Below are experts of layer 5 (counted from 0) of a mixture-of-experts language model. Rows are named router (the router's row for the expert), up (a neuron's input weights, with its number) and show model dimensions 0-63. Each number is 128 + 32 x the weight over its row's rms, rounded and kept within 0 to 255. Numbers have three digits each.
After each expert's rows: a language model's description of what the expert responds to. This comes from a sample of Wikipedia text that the model never trained on.

# expert 28
router:117106154098077083108127169095094119129148110140107160176130065131102135142096111179099147150070153102096108069173113129139145134107116142122120116132108074132095119103108119089145192123117155
up0:120105155135111172099114155153152054123067110136066156163159118111069124127117158143079166127108202100098149088138106061149122041143105152155145144109141126118146100074167121088120144170098155
up1:136112090122168126112094086130136101140174054145123092127115099130116102097185123102138147096181178122196181155074081088168053158190133136150141108135212148197132144074141145130141151102150172
up2:228146137132156153064113113099138180092191118166097145091130126176107198138123118148147118127096083207152159115130207120105150091100081141162093102117102194130074122150115145157145158138114099
up3:133109160182118105108076099102147109131164070123139128160126180201133158129070138111049164131092152098119134130080092141157125130108099160113121139151172108179094165100175074136107064119152134
up4:115144115124149120179151122144087142059086146171128082162073118127132133056148125153132132165144126150113108116116128121165145106091131144125116116140144083126104205139091113107141172128139119
Connective adverbs, "other". Discourse adverbs and contrastive words after "and", "or" or a comma, such as also, then, finally, more generally, the other, others.

# expert 51
router:134155079140155153155160101097097112106084111108111109136173139171074160155130151105088090143173113130163109105101160120107182171150175189078072107162140135121101154124141150092166128171166132
up0:081147153140157187106141147152138110116103093156125122108137153099153106129091164147118109124132144097105178112122130136101099133146150151130079125141168071121178163091152091083102185151149148
up1:161119100141034125117105087146142114143154126148169078140144140088138113132106114167140164058173160131162153119106141106134092168160116141118148114157144128111113118102127100146064119118189129
up2:186135134128146150100081127085150214170168142155090104134172105162098126153109103167137086133190135133156111075106178115093165142121090136161114118143094154145111115119205093185082125129140066
up3:163110140097100096115120114096085074143144077099101092108094181211162220161064131131082127166114120127168126158088139096175129166159113146113126147164099134140126094125149099098148073108120081
up4:068142116121178129141113163067100173108105160083119157132155133125141069112110089116126138156121105098120107108139160087144138121035114116175063138142157109130114190106097100076165117167120125
Clause-ending commas. Commas, often merged with a closing quote or bracket, ending a noun phrase and followed by and, which, with or including.

# expert 17
router:123151159085121097063191124083084122096181113086087148117061092121162109174120096057121102122117195120070147123144125157122078102129123124151132145102074133086146135136174127143162121073083143
up0:112102176142113160069169194124166146165147084170096178170128103158065110129122152165121110120145187141099185066143093140098126110132073153106114150105130135102179107080126137085133187139124188
up1:115160127139162123128152065145100123139114136129082064113151172097144172160169135115147161083153186165180098117117112104162076113180106153164120123110143141188116147083083192089124116122085187
up2:184144170114123147125101113121146159135199156150077128097181058162106145182115102166130103137151118166141132065114127094121138089134051164137108106140118131150104110084108107154187161171151106
up3:175104167176108105075091094124113114110129098112154136133078165123115162100095139086115139114111117132120149095112125117109067193113114164132123164108146135119081105123166100071175085134137125
up4:088135149093103103216114139121112090084105153113136098134102155147143069087121144120193167139109110102118175135168124092104140147080100170112148129174145106130115110158122120091182115121149134
Post-verb prepositions. Prepositions after verbs or nouns, mostly "as" in known as or distributed as, plus such as, including, like, into, by.

# expert 5
router:128112105206152163131118068105106151101112113098105162115131119090136126163091079092148102150114138097047122114092177159073180132117135070077161121115167132089096160105156139156177141089142132
up0:125132165182135147097126173127156124154097107142067184162121125126061092122114155134113104114108136131144166087152088128154121164136127120118140146115165123127188102032150115066150188118183171
up1:115170140168136121080136068159153105147203171146114123075163133073157164131144139127137148120180136147181130145150117157141104134117135123108099046130118166125103175077094162138093086093134208
up2:255118100135086150122087137115114167114133136137084162102141080182113161118114110127099096130140108156118150107161143107094172135122100177147190077135123170139097108123151157216152140131183089
up3:124113127223146117147118091102128115081161075115155140155124155201153153132135158104097135132124099141099152079043106131173125144148099127095172129132133144141071126122163159060169094119155126
up4:095127069136128181120080166102119146068095165142105116169143141125129071123161123125081135162165116148139138148117161120123134118075110150117110182146174174113112129162133121114162129187117138
Personal name pieces. First token or piece of surnames and middle initials after a first name, often in tables and lists, such as James B., Eaton, McK.

# expert 1
router:089144129057072109135144148078174138104173071104140176062127064151163109185125154167059114131141118124159144113074097143094132129139133075102111132129054089105151085113105117137152096196193059
up0:101152148122148153098145157144160083088142087149071162122154150128134126149104146152074086107108167103085169131181087125121139087120167149148136149139124142114114084081139087115137212134125131
up1:157149120141104134091092045138106157114151117134083097104128179159094140099167160143096112111142124176159070138107081109142111175152083144143064064118160185241108134102117146151124113073119209
up2:200117134128148145076133114128156163122172153151093089090229096174101150132097125142160123089184130136152115156131163133108205123146103139171092031154068159153145103080114153155179132139171123
up3:135112156179081072101099165118161101110125089092141126104127157193123168123065124074090151141129119158126147148078099108142111155153137160127152176150115143121109135109175131147159111086144172
up4:122141082119148117149102110150114118135116140151120152143144096129161100138100112126114124146116131139087146171152160142156145162004131075142094083141121149159184159151144147130128210197151145
Passive participles, predicates. Past participles and predicate adjectives after is/was/be, usually followed by to/by/on, e.g. based on, located in, revised to.

# expert 37
router:113148112125146105134112111113120162187144078080073110127082100147110131099176083125103102112157084125093127096084136124082135097074114127138116165133152080148165165199104114135174142125121083
up0:107129161113147137063132177113131137136156111142041134107162101103114098156143106117122103111141159136073183098144120107093121082092129105145142160094161107132154114099144136103150156069143176
up1:130095131148133130081063059101121151101156122136126061153064162132088117126140088144082107061207105126228121105102118125175140140170108119125138150142140187183113123095127203124110119120112158
up2:244105172119091144124099096137132182149178139155108100155210089154113181085080107121184104134128100163093118149127134118127160091137066145166128082160116165134099110124161163196130097097154055
up3:157141138119110100069107072128104116113119073116120146115063157231132202116097167087062110149146146085164153128080125130134147169156151149166162178128128134124089160090135116112142093117139116
up4:117144142114124131101111111124158126078088143180158089200137102121148157103097126127111133127096182139078141132132196129138133106082098068135119128236154097144124123105090145114153137139126127
Name ends before country. Pipe or slash after Slavic, Hispanic and other foreign person names in medal and results tables, plus name pieces like č, kov, ič.

# expert 4
router:149171131163115114085133177148083169122151200110121119044127116125116109145126128163126173109144115175136123180128121157142169164104120089164079125092082118121079113225096146158117104096107153
up0:108136115154136159074191171116150056133175143129115144152169159109120131096098180143069100107077182121143189097123131084142145133137120116150102076151145119102160097123183163088047146128175140
up1:176139116111105107119119032158111124109170159190140101154153156083126108130141102144166107077147133116198095146071114088185099189086084182078090110145150104138081097120099162154080151109126164
up2:224142134161110148089071094122146158102184151170123099133186096172092187112168084152150162120132076145131165096112143114098114084132103145153146112163125164178115086105131136156110111122145111
up3:137089160153151111062094121089123117101178091106102085110162099188136180149088146082017158162125177126137097133106131072178107146128104109127163147140147068173111117128200123114131130102165108
up4:112177146084113144165100113168110125115108186143097154171136112120126119080146149131093049191127133129081159149195105136112134121070142134149120156161125096133108135158095076151125196149136086
Abstract quantity nouns. Abstract or collective nouns after "the/a", usually followed by "of", such as number, variety, structure, elements, and plural suffixes like -es, -ives.

# expert 54
router:105101085120149119138098080141116136193192101078115158158187138193130145118145065141148138149108153104100123127108131144194103188105113082186165168178156181157116135172087137104137077055108188
up0:127169164165122210066096169065180100115115159179120156151118091112090135118100115160108134111105124102098188152120104099134105093144139153076160166133168141098132076078123137076160136113105174
up1:159161139140153150120087059121081141087166146150092133118131137153133106119123135117134145049154124176155086108131114088163121149183129195145111113093178165129048118134115185139116132102133165
up2:199145127087133180134074116118194145151184128127048102139178063202076116124149120162081165148141092156118156126129091122077185098141091117177128124103079152106131116111088126180113189118119068
up3:126098123165127107073078077104095156148115047124151119060119167146139206134108126093094125152118108125089144164057113090206116157136122112124129174147135109169144084088165148124161100134140128
up4:113098093147126168149135134102070114089096102153100098181145136131118117075112137129112122185122125145094173171164118111136148092044118095167137125155188123122081170137097087104158145153124120
Clause connectives and commas. Commas and clause-linking words, such as However, although, While, This, and which in "of which" before counts or clauses.

# expert 57
router:087129157160186096125132122123132140121124145127149103102140137129193182104147121164082089077092139128145150131136089169158144087117064163134161106103122182091108101092098101172120120062142095
up0:099135134083126151091181132103147060134121125130088158084171132095112118159101110171139119152124181090076125119163081087149117094171118178134136132131127130080213108135103098109156167155143181
up1:125138154126119079106135110156064106119193150176105113115109155134115104172111166134165098000172159137146148108088065097155108117153084154123190134108151144112096089089119115150146078101094189
up2:227106087128136154098056113100198202113177179160116083135162128208117161173153118126171097141151088120152147118143165107121132090104084145153119171112157139142105119098153114175142148108171073
up3:102103124130140075091105024082148142101104051130128061118123193163121189142113166106129092175126114135121182112136100118154127135123114110128113175122097098105099115082203106077130125086145139
up4:116125107145142134118129201101119096098080170121167140153115136104129142068122116148058112184138113142132127163161124112122134102046086136145112101136169142179085138127079114138155109125127136
Fields, professions, institutions. Nouns for fields, professions and institutions after the, a or possessives, such as law, business, art, professor, Supreme, -ology, State.

# expert 61
router:177099124172131146167065134129089113173130153115094061151100046165121129120157117081105132117111110122052109133102090142115073145140111183144065163152201121090128151130106132172168187161092129
up0:094132160155156150108158172148142127106061060203110135122124112112112090136139160138141084082090167149070119092157049125127121095159144107174108167121093147128126128069138133099114190114140155
up1:143126142154153160085087048136109136151156124114112084136059118091180173171129111099085091071205135142212158155124149089167105176144070157131147118157090137116116161069138125173116146150110153
up2:204106180125102158093092093092199166119153152173069116141137082155100170159136120102094082142141092136106123116123097116089148107137086162147101125123120168134111121103162146176143158100132103
up3:167141149162140095116082079090074138145116088102150127107077153211159198073092133105062070171101172091148165106061142094127101177107114151165139186142145124115091115105170104108157055102102137
up4:129106101133114169136123128116135140075075177174136132158132107100113079090124128142142131171127130136112092095157201099135114075034090132138128133176115093137099138110070104114158137177116098
Infobox and table fields. Colons after infobox labels like Nationality or Born, pipes between a person's name and country or party in tables, and commas after names.

# expert 45
router:107178108098155116120117107109178109166080163175110177121176129071095145151084085167144157101115144146144133100159064092107154157161145109139143155113161099130147165093168117104153105128096127
up0:160155149140149173082167146112129133128110120144066163092119113122109093169117138143132163062152210087110136104155103100101107077159149113141104151149155128158132116063184093127143158118164125
up1:152158099125096084106104044106154117121141118157150125111121131077136141154090162123132107083162155116155137142113108100136114135190118175172155153141146139107102134094114183100123126135085199
up2:163138149149146129113071110085160172092138140188112139136164127160113162148084152129151113154142123190165179139137189087070209089122068199137124124137094164120176096084153103127081093133177109
up3:143098150168124099076050082121130136138128085081172144115089168181109165137104101077038129166098133132077147110055095116149105123162119120127131178158133091131164144100178140080121062112131173
up4:101118064132112131131097198134118169146115176159120129162108111128141121078059136130121157180111164173086142122133139139128183141112125084182140101125083100121116128127100119120163132164100094
Space before stat numbers. The space before numbers in sports-stat tables of appearances and goals, such as | 0 | 0, | 2+6; also decimal points in percentages and Win cells.

# expert 23
router:140117096141148110147163136135139117121102129093130115169110161121093133138104098105107147128104102082158127168081121151132112114138166183126117142100126134076137110091120052187110125099092193
up0:070138175156162135089111139151104134125148095147091180145137125111136124140115082168186099090131174078092208093145096123124109124150144140120116119129141105145194137031209107067093153126135147
up1:150137093130128152085109055109098106163161160143122082146097165069108111191164170127112147114183138138157151135083135097132071136179125153143151141113133140146097131108104185167146109129113209
up2:203150134112122187116075096122141197101148104125115110079156122152097117100086078140144184100130084125100097124123164098092165122123091109185155088140106158093146089110168098177109161145161094
up3:172137133163126093088152106159139138097181052155149170140100145178179170142107176151051133125183108154125163159067098081199130195118114127136144136190154143112125131094141123111171079115124140
up4:104145096130152121180093153123150125077109147149165102159140134146125124142142107176096136132100139132158127124129149141130129073033144141120115075180163124107103128166094114094167156183114120
Names after verbs. Person names, pronouns and company or team names as objects after verbs like tells or killed by, such as him, Sony, ESPN, Anu.

# expert 10
router:150135165161134191115125127124114158191144139123137107157108092133111105140113137155185172094105163083115144144142122140095108158120129152071136142166162140170193133140150115166152125180103165
up0:108145165154152167059190160086170047136143106168072157152123133122081106166087123132128100105134178114107141105139090123090113101165118154157133154133169116164122173125148149114128111148131197
up1:127107141142132192098129039144143111137143157117155114126153155082070111112130099126110163108172142109163127121077123063142086235153106128098137133170118147159101110096097152152098096147113149
up2:216113154106139144095089123104162168139154150179110121097190091145102144168141116144166119139116077137128171136126130109108149111137061158192129135176129165106141101121152108178154153137095074
up3:117124140154129109060091090109119142125125085099170165097101153147132157139098137132138156136113153122084145114093106127147106152126132134117107137132121146113134112081166099088156119125117158
up4:092168089126121168160126166142115183111110142136091151142139127152149108102143176133123143176166116128136146189189107073172171123066137131131058111169148137113128145163082147139131170185183110
List and table line-breaks. Line breaks ending list items, and table-row pipes at the start of a new row, as in timeline years, name lists and track listings.

# expert 59
router:111178121127139088161182132134105116107080167120063118160111210150170130072123167080112136182085089125176124100101076062148154131102187145086138073095131148108115105156108120151151132210107087
up0:124117192135157142100118168100140121149161117164078139093166157098165115189112165165090103076136111101136213080164150132130166078167112179140130093166168111114162138075145120082114154103183150
up1:153150111137131141081107062135111129109174119112118039118088186128120082189167189119111129103139168155183125089120054101135109105172095118143143149111122158151085113111126173119095055145111151
up2:240109156116096147126122123113147211139168171118100143082138089192088186104129108123149111143135120138128097123123161088129155095147110166179159089115082150110134115132194106162145154146149051
up3:145083165154123095097099071115123100147113066112191091088085124185156183099082134091036140122092194108114169088104116083142110172121118148101080148163127110160098120094174140118170094090153123
up4:115153107160150169160134120170085168113106161138080133150083124145108133101086119126114089154167151137134153129098113114123157102086075158144141126165159165136111139107109120145156166144108173
Commas in lists, citations. Commas and closing punctuation after years, names and list items, especially before ISBN in citations and in year series.

# expert 36
router:174139095113155132157127143220144152117068093153156172147110132181124146180137133045132106071110143151169137083138179142137110143090107182129076139113128164178153118128216174163092167142094151
up0:142134174157141127082156109123210133087088118164071155154132145079100129131100160162168117099121138111108189143149099108103110109108134122104075157121120148105140096082159122125110160082128227
up1:153159094125120144103115078116119175162130119136100100125111157095098121078128068133117118079141135070115132101085098122147102168172094137109135128129091167148162114102121146095144132091099194
up2:233110177143103173130081134127171147125155146118097120136114128168098124115129095193081095129146116129136117141130171104082121120095122214133119112139116135092089102103098107140148148138153100
up3:123079148182106095087102068071116099093125122125184139095083138163108207161096121092065093162118117105163153104104108105201121154149108133169092141166139137163114123116165144120182136148122167
up4:127136100084122116123134088131179128092135120129112157174138128143158137061132116123093119133135144155110140121196133172172194139072113084146129117155160150134104163157106104134163168157088109
Narrative verbs and prepositions. Verbs of intention and following prepositions in plot summaries and biographies, such as decided, tries, wanted, afraid of, furious over, After, Despite.

# expert 48
router:121105174152131098132171106125144135079098137147155110090159093132110156112168153134110099073103079188155166094169118131156120154069150181146114127142120140165176124126086118151182145115087099
up0:086102140166154173149102165170121132131120132174090130170163119122118137138113165173141107088088205106093145087135108106174145105127106160119129138093165147128155083075172140060058154130106155
up1:131077099088130130068145065152153117117182128124105105104124219105177102111163103163129101080138107121179089132094114124175090194162116141154182130168097179103146114125107108144062115111142169
up2:230167196169158140067168101101126199120154131183100140073143091164145117127138159118116118127143108131122180049133114118158142101127105155117133122174100148060122085109122133148175148128173100
up3:133090148153135101091128124094141111083167040100198142116145125134093151148115179097074114170125142119075137108074105150129095190149098125130098158112100094127070113104138123065147079108104129
up4:074169107158143156108136124105123119085073156173110150130131112106105061120109108125071088118122110162140124135157146158173208112097111141160090089194116164154127192215087114097127122155116126
Space before numbers. Standalone space tokens right before a number or year, in tables, headings and prose, such as located at 733, for 2 years.

# expert 26
router:108157109163160141085159101124118131107118126149097102145182128108110125119119111098091133117087136158097205082167132132110197092110090123188117126149148176136117134148101144101129112093094132
up0:104137131141146125080126128124194095121140072170083110145144094106111143126087097168129054120104173146096169082170084120186110146145102169155150113171151139136104143097105095103124154092105190
up1:105149103139160085073142098148087157113139163174088062083132157081093137120143105173116130029126111117151156134104186097190084143168080127150110142110143165147084111109105168135107150105119165
up2:191079102108119185159112122108125206087191195139115100147171105153153171148121124194137111113142127097128136123129166096120167082136065138161111081138106182152118106097145120159138123145144069
up3:113093123153118070110080092102125156113109065090166154116084176169112169143131154122075079190116117121143141133074174145149077215116134134143110154088149124130039114083182139113200112114080129
up4:142120113139135161127109127125124164126107176156116168181121139135167161077090145123107095162114136127160129165160139135136166089059127186153123133191108116079090139135099093135096167128126124
Table cell separators. Pipe separators and semicolons between table cells, especially after empty or dash cells, plus country codes like FRA, TUR, ENG.

# expert 21
router:076112098107088110153081092080162168125133082107111183154129176122140136150103193175123129122069158089148119145161097137068132111104124179186137176052067178075128150127136098126131148133121083
up0:109147155135170149104156121173143124172133118178063173173116089122106128099110138142144145149129141163076152076146112073132122133164083169154083159140148129112154167069144092097134147104148136
up1:129125101133126128106116096153133087101199118107114114137127133110106145136152137129143177041123146107148109115091140086118089121170152105158160145093174122116109146088123154135084160154122166
up2:230139116143104127121071084087146188088160155124127105123147143148106172100126118129108125133144136136138112133149126158101147144171066166171179103180089157164132087146168097176116118129149069
up3:150061148238113099061080079104078170112116090080148139144116138160154161155084127110084120164127140148135146113091087132143089172113116142158124145135096123138093114104139121071156080099131110
up4:111155104159130157127109147175117155110129180213148099174170127127150087098106120121148127227091129195113146162162152113111157137092109143156100125131106132104114156174101143145197141152127152
Space before table values. The space token after a table pipe or colon, right before a number or country code in stat tables, such as | 18,100, | 0.15×, | 543.

# expert 24
router:137159156134168092148162180151145098141117111122151208177104085097179084139085165119151095108144130190125118151166147102137098137123125177114134090072114130103142148180120148129105069151154089
up0:102139175168147138054163126167122090130103169173098142143126141098102097119143128199137102066100115127032185115144079134156095054128113145182080138137152193122192126084115139124122138130150140
up1:130118120129112151073072059118122109107183099120146120101089139084119076110099091122127155051137145107192121162093112084194077166144125120162120093117118157140088135147104139147124116126136172
up2:195144170103116151106112148154128145130184187167123131098116094142131109119147119152142086110135126166128125151128081088087166107169082160142138102076115187099155116089115129190167147108177112
up3:116102150164110124154090098116145135138177080156188139095127130144137125138068179123097141149100142136083162132052101142167084145124133153122102135163132105150100153054144112093167086167135148
up4:108089120088126133182107132160103106104111115137115123160121132104121086081134146074058123139070165180142162105141147132124148075087073172136111160120127144102121115169080110142148171134148105
Descriptive present verbs. Verbs and participles stating what something contains, shows or does, often after which/that, such as provides, contains, featuring, holds, dating.

# expert 43
router:109126099098077136152089135127155182120138133116086174168161102121100145197206105098143148112175128133134121165144110108155146201098132116109122122148132136154149057096118196109123090157167184
up0:105125190130139151066127181110110112121144119170095129113141112094120104104068106150111096091092150128083200084182175132180152092121128117136107167112159102091126133129154141075182110101144165
up1:150125112140116111072099077151158109146123136147093101088121147124120121145176102147132130075172138119180143096148118060146103150152140134130155116145135151113126103104095114108143160142147191
up2:238153128176124133160088107119198193127153152140087115102148084197107119111157142164152119177119170163142156128132144086118198136099045184150151165118126149131129113096124138143126167150174122
up3:185133147205092077066091174065084121120102098116124096119064136188153206123114135079017142135126155126132197128130121117159104140135114143157139174167149108144191129136151131101140081093125138
up4:103167091149127109130131163100089167083099180157073108170132069108187135132138183110138126154146149131128154131138136099143134096064155103158124084150156092176094118131139142116138106184149143
Sports competition names. Name pieces in sports and brand titles such as Super Cup, Summer Olympics, Premier League, Porsche, and word-piece endings in team and club names.

# expert 35
router:126137122165168114078126139137093136096087095123183103081147181124123150116143151115139193117109139120190062092157083072124171185127113119155071136119127126149100095117173188090097070111120079
up0:090139144132161181089132130122132158129103075169089169116158133127101113112104150130095138101109146124079139098079104125127170086153125179084106188080147078149187101107179134104076153151139143
up1:141150142144141132103114084110128112114187159133150145119103169098103071112161110145118107033121154165166116090116108074106113156129097095158127092130148120145090083131143187131146115113148187
up2:217157169135135154109098100121159135155158125138125137111124029193066156083109125145145120134140088164131169149122131101092153124155074144135093108133116147130098106081160143157187175114138059
up3:212057167147110103111133071137099126103117096122151089106109159213102185123117161113035125151085132123148138131058112068205126102160120113144128136110154112137101075101124166090202119097127155
up4:106070165127116103150104153109127086089091128129128116180085125101101115050151131124110137125105116156154099143170167129154131094101129128149115154137123131120091149163100108113156164137151126
Naming words, odd fragments. "named", "titled" and "called" after a noun introducing a name, such as a shark named, plus lowercase fragments like h, sp, gl.

# expert 52
router:145112159134106094087122206134113157135111177096121139110073161084111162091113174135070116113137122225112128112088064132123116109131098185184172104094106143115104155098044167158133119086152082
up0:118117161132111131070167173121169084128138111124061155107119143129089108162133154150152090114069129097086105142137076127137088079133106154129117130129159098128167107095146122103132165171154164
up1:143151095144096117060043045135139126162184157133110092090134163082103102126142103142126116098198139128178129095097096119135157146136094127150113125146122154152092105073105127137107116090121171
up2:255108166184126135154094098108133179141143163157101118164139144171099153120111098106110117129128100157188191102156131087111128135131102151123123118129165169141139125101130108149127167136154107
up3:137101144172163117101094098113095132128160090161146136119079179179106189125108138115035133169126173151154150124078083123150111151130093164113115156157124130142118106034157143071152070083108152
up4:088182077137114130153137153135125124130111161183155114167135154106125112099103106161090113160141175149081141116125169109130149087031108137143105087147156135179152114135083150103138151140157079
Roles, awards, sports entries. Nouns naming roles, awards and events (role, performance, medal, election, vocals), and country codes in football squad lists like ROU.

# expert 44
router:115153162110116141073136109132155187162154176160147114154119094114094141172125085107159213100186132057122172126071166108120148077167162183114137132184113080196221159129095166104127114122131190
up0:091079166143138114114131202111167097093122069175095182100152149100097101136082100129121114096099143097116166074105069108120188101107111157071126135182137106123153091075120119080137156112152137
up1:165137112207147132117112070152151120133171115144095112127130148090101093132131111147139174129194094114207129133096098079143104133131130157106136144146170113152140134117075164074144139116122110
up2:200137085124093162111108139119160186101184106113110099139156100149095159126129096109147157103156083146149112131116140104096138125122101134160111128156078199128138112088146138125125128111164075
up3:136129180119097098065121148110120149119100127103110109113133158142123176131083145064099132110120165105112145096075133107137115185135154128153132159190134116146142151126158110053140066117129150
up4:093126095102087127109110083111137161110105126182145149112131142095128103107126162150123109232108116187153173149131138123134173150068118132170116116118114079129115183148087156108149134157123115
Table row starts. Pipes starting new table rows in sports statistics and league tables, such as rows for Total, seasons, rankings, and competition names like Premier.

# expert 25
router:124145160074119155135083101142078155147148161078064087124136111169089083109093115084145075104098135155082176117159087162194134084137114156098126156131139070120086136133114156114104168161073132
up0:106141176140173157122109216144199110123151110153052143080160134117067077156081179143127110079123125124085190070092141129092106111102058107092147170147126103095182155087152171114099165108166155
up1:199164117151127149096112052124133085150176110161095090107110155115070106108148129132156136087142132148167175160111099114135105143156133161114127142124163124162108124113079109097122120119119206
up2:193139075144139146083104061108167146134183129153083143111169085171121149123089104131123098105152081180114178129133147087136142094100123140134146122166134172084136137093114123209124170131147038
up3:109056116139088113114081092079136132073163091119168133163120155138147178110121169072064162187122131103118153097114117098167093124161122100142095153151111108185109089111150130098094099121179139
up4:116152094086113128138096137165114165130097144137089151198100124140100085100119109132098117166101121156122147112145161093093128125066144154194154117103141111118103161113117121141161183157123047
Place-name commas, regions. Commas between place and country (province, Iran; Haryana, India) and regional words like northern, eastern, Greater, Los in locations.

# expert 14
router:093124091094075117108172147124138160132195150107155088123120132154166144039158099161131171129154111129151110155076099098119138122170092060077138161133149110134086068150104124133139152136117153
up0:137093130160156147034145137097151072097145090159099108141176122069115137169119145152096099093092176085083139116166094147125049105130101167157125176136130148119179094102146143121148168184150170
up1:131122151144095143157128035140052151133169183190103085114121211165142124139140091153138164078185121121179156122085117037166099196171124102131115145119183098167129147133116152125118076148115184
up2:204162124127168104108049086123157192113182124158135102157141125231117128088109077137140099112160097116120204132155103139151141074122117133121147105131092193153080086123126131158107206102144098
up3:124089126162140119061071077111084094126131065122132093075125135180182196100123140081079129198115151123140157134062096095144090146123107113119119191151146178139138104114190141111123095148114130
up4:105131113198120154131126092097132114133075150151134120140098170079124144089082149130102122150127109098146164150162156103152107103084109101118090113147172144114121152097085113115179127158109103
Competition event nouns. Nouns for contests and their units, mostly in sports biographies, such as game, match, tournament, players, appearances, touchdown.

# expert 30
router:152072154143094105146123090111151169078138210128105117127122154109127074143115094162166133092088147139116126113167174110145092151138179070092096128131183059147098137122114086037100166110190127
up0:071083155148186129112116201130105107170147145176071133109194167124074072096037123150146086080095152133081215106157079124154118086127120142108142140163152135091168139080120129080122158102103171
up1:122099167128128079100065065146149112109166180146100086145082143109125108132078104162179181096193159102134148117155122082133136186147124141125125130092120131118112122124124098122092165089147158
up2:210120132116100132139097123129150169055124121169107147123137113182123137140168122155125091147096106146130160105158130116105122127119109165127108131112122144169120084074119145144162189135180112
up3:144114134148145105108094065078110158141125054124187117083068151160124223137090141143112138159114150169119198102110145108190109133136137128099145151123132128169166138097216104089176142107195121
up4:132112050109118127120130113159127163096124201109099096110122095114153074131119117123127121123146071127116145170155123116138175143072102122150111121111149126196107137140108089146173138128086116
Prefixes and foreign pieces. Word-initial prefixes and short fragments in foreign names or phrases, such as non, sub, self, semi, anti, plus de, El, i in hyphenated names.

# expert 22
router:107154108156129126137142101069102150139079075156144160125158160135119076105150123063088143101087112158122123106090127123086155085167066147106153127205192089193149200109150172124063082133113202
up0:111133159160143170068152166137123113130123140160088185150135139119105117129111139151138121123114166070109189108128141139123132096132076178100124160117153122094175128103139101062059175140194151
up1:165155094129136114102110071093152104141166111115127086149125145105126059121144125155108110052183105117185151126106112056103075197177117178112151125132177134127048110116105177145111113098156183
up2:219109153105107167127083084133149192125159139139103133102205112163174099118122090130111140082168093135104105104124173093115147073140121116119135071162116180141066111119098145183113092139173121
up3:145110128146151032109132078102106144099205087103186124134117158210100160096058113072068160174116154131106101141051114075135050162103097140143126118171143161156059165130168117107152082146137150
up4:105130100113108129128099125123103121118093120153148072154163112104170071092126152109170112123135131153161158134111150089162134099048095104117097069158151166185102142166089139141131131118123087
Number separators in results. Commas and decimal points inside numbers in election and sports tables (81,110; 21.83), plus sentence-final periods and name-initial syllables like Har, Mel.

# expert 7
router:105152196105157140140127121150160167111067121172131148111109090127095105087168174125080166120088073131087142150111094141158168141153142083082091142142116100099111151145076101080117160144127124
up0:133137185106141180099175159165122126065127093170102108132121158091142093149115133158127104093103196098103180106164075090078181141144127151121065165186161129118170095081145161080154202128161199
up1:163125106145130134110116098113162132090199091140087101103106129111088134136113110151100165109161157150158138123117102108168104145159113115100150142138123155138078076125119154139132132138127175
up2:194138150120117205147123133117198184104139143148093130104146093137066201092142167134123159120125075178121113127135172093113148117167125146165130104110089137091123071099138131214160147145144062
up3:140080142149116112121089079093140086105132068094134130143122155179100196122098132096069136153142117103131131149069135120167049211156175167120128119193158132156102114119155100073149086135141127
up4:117116131130133176129090158125077106132095183118134148161121176130108085116063142138152081175147142155096115137147124119128128108111108159145147106198118129160088143143097116082140121111086097
Copula and predicate heads. Forms of be (was, is, were, been) and the word after them such as considered, described, relatively, seems.

# expert 8
router:174139093072133159200115113142122157127142074121050108093177103103118092167122126111202130185138138097081115127115132145110171106164138105126130103082097178132105124164185095096080097125130125
up0:108121163157136157037116130125146125148092118122077139156165094151082086129119158142143121169105155122074192103115100103126131143130104138093143154138185090097152146105144167085116185154150125
up1:145193110171112113100120074095098143146177158117098127082130126071091054138117076159173128070115114136168148126103098128179071148175138124123185098104136177120116140083128114160111118106143208
up2:205136124137102122101078099128188152127151146156097145073173108191116158148152085163181121111185079158163147140206154093106138100143097166120096087111144204152110130114142126172139104104146076
up3:166137111152126099090144086116107143106113072130116095099160154158157151143115164092112134188089138127095130114069147110125100156142126121107063143138124132139059099069171112089126108106120161
up4:071110087151129132132134119117058139128139175147153126131087147124131084128126164155082149168105147111099148155103149094145202067044078132175149166130178154123117135179087109056125074184093086
Mid-word fragments. Word-piece fragments inside rare words, mostly taxonomic names and foreign names, such as Merremia he-der-acea, titan-osa-urs, Lakshminar-ayan-an.

# expert 15
router:103154140067143131144133205097196149168127106099127180147108094101194116169159116136134124095151100167138137138128141113153077143095105110125118119132098112128143150100111087150113102167117074
up0:083149158092141146130171160093124105136093123170080128103121125069099114138125166126094121149054173129081161095125080086120099107144103187123138126122159156140155128105131140086127172111153204
up1:124129100110144124128112028142105176112154153122128091155090157116098131129157106121160112080154166134204136115139130076153089208135143097073126123102131143178109113076144207140109111073164182
up2:201126087070120106114064128116190139137136152154152093130149136171076154151157088135154114126139080153152157105157140103102165138136106217152145113132096127126143095069138107148140171147157137
up3:119082124161131083084112098105140145126148047092110142109119186163157191141111180148075118168134163130115107145082085116149080133174098127133138128131109162146097131066145097117118061131114127
up4:097144040060085142141108189174110157154103102128148110194147157162115110139093140155094130134157109168140148123143171110142142125076124176163159177192151110116118129106106122097125086144158108
Event verbs, result cells. Past or passive verbs after was, which or a subject noun, such as took place, caused, resulted, sold; also the space before scores in Win/Loss table rows.

# expert 38
router:140115166100125072143064148151188081111171135158140149151100112143139152073166198179161089094123151084178160136143133106071122136125085159116109132098147054085111089075109151136109151103171074
up0:122119135154147145097141135152136133083155122171064115153121157139079148134111145147145144095101167121094172112140116120116172136165109157095100163134135123123205115061125137097108116120178187
up1:154154104126118128075074081138126106142184140142158082122111128122110156071111128131123118065175143110171145097108115095134114165115124096136147142132101150176084142032104167161102108112115179
up2:196133169119107136110045093143190142102141124139083099194167087184176113146118151158142106102116090128134122104158128111105141107132095140144113137174152178094165127132132103146163177154095076
up3:109074102140134090102043061123108098090117106113133113123133171187134148165109131090070125119099158098117180119082061102187092142113112156139090170141151083149076097070160129111118104100083154
up4:082146094123116131122128181075145148157084135137159083140112168101097114134131119120135161144116146107124104146139196165120169140077113138147157118168134075110109238123095123117166151119095151
Past participle verbs. Action verbs, often past participles after was or were, such as set up, published, held, wrote, shot, plus the century digits 19.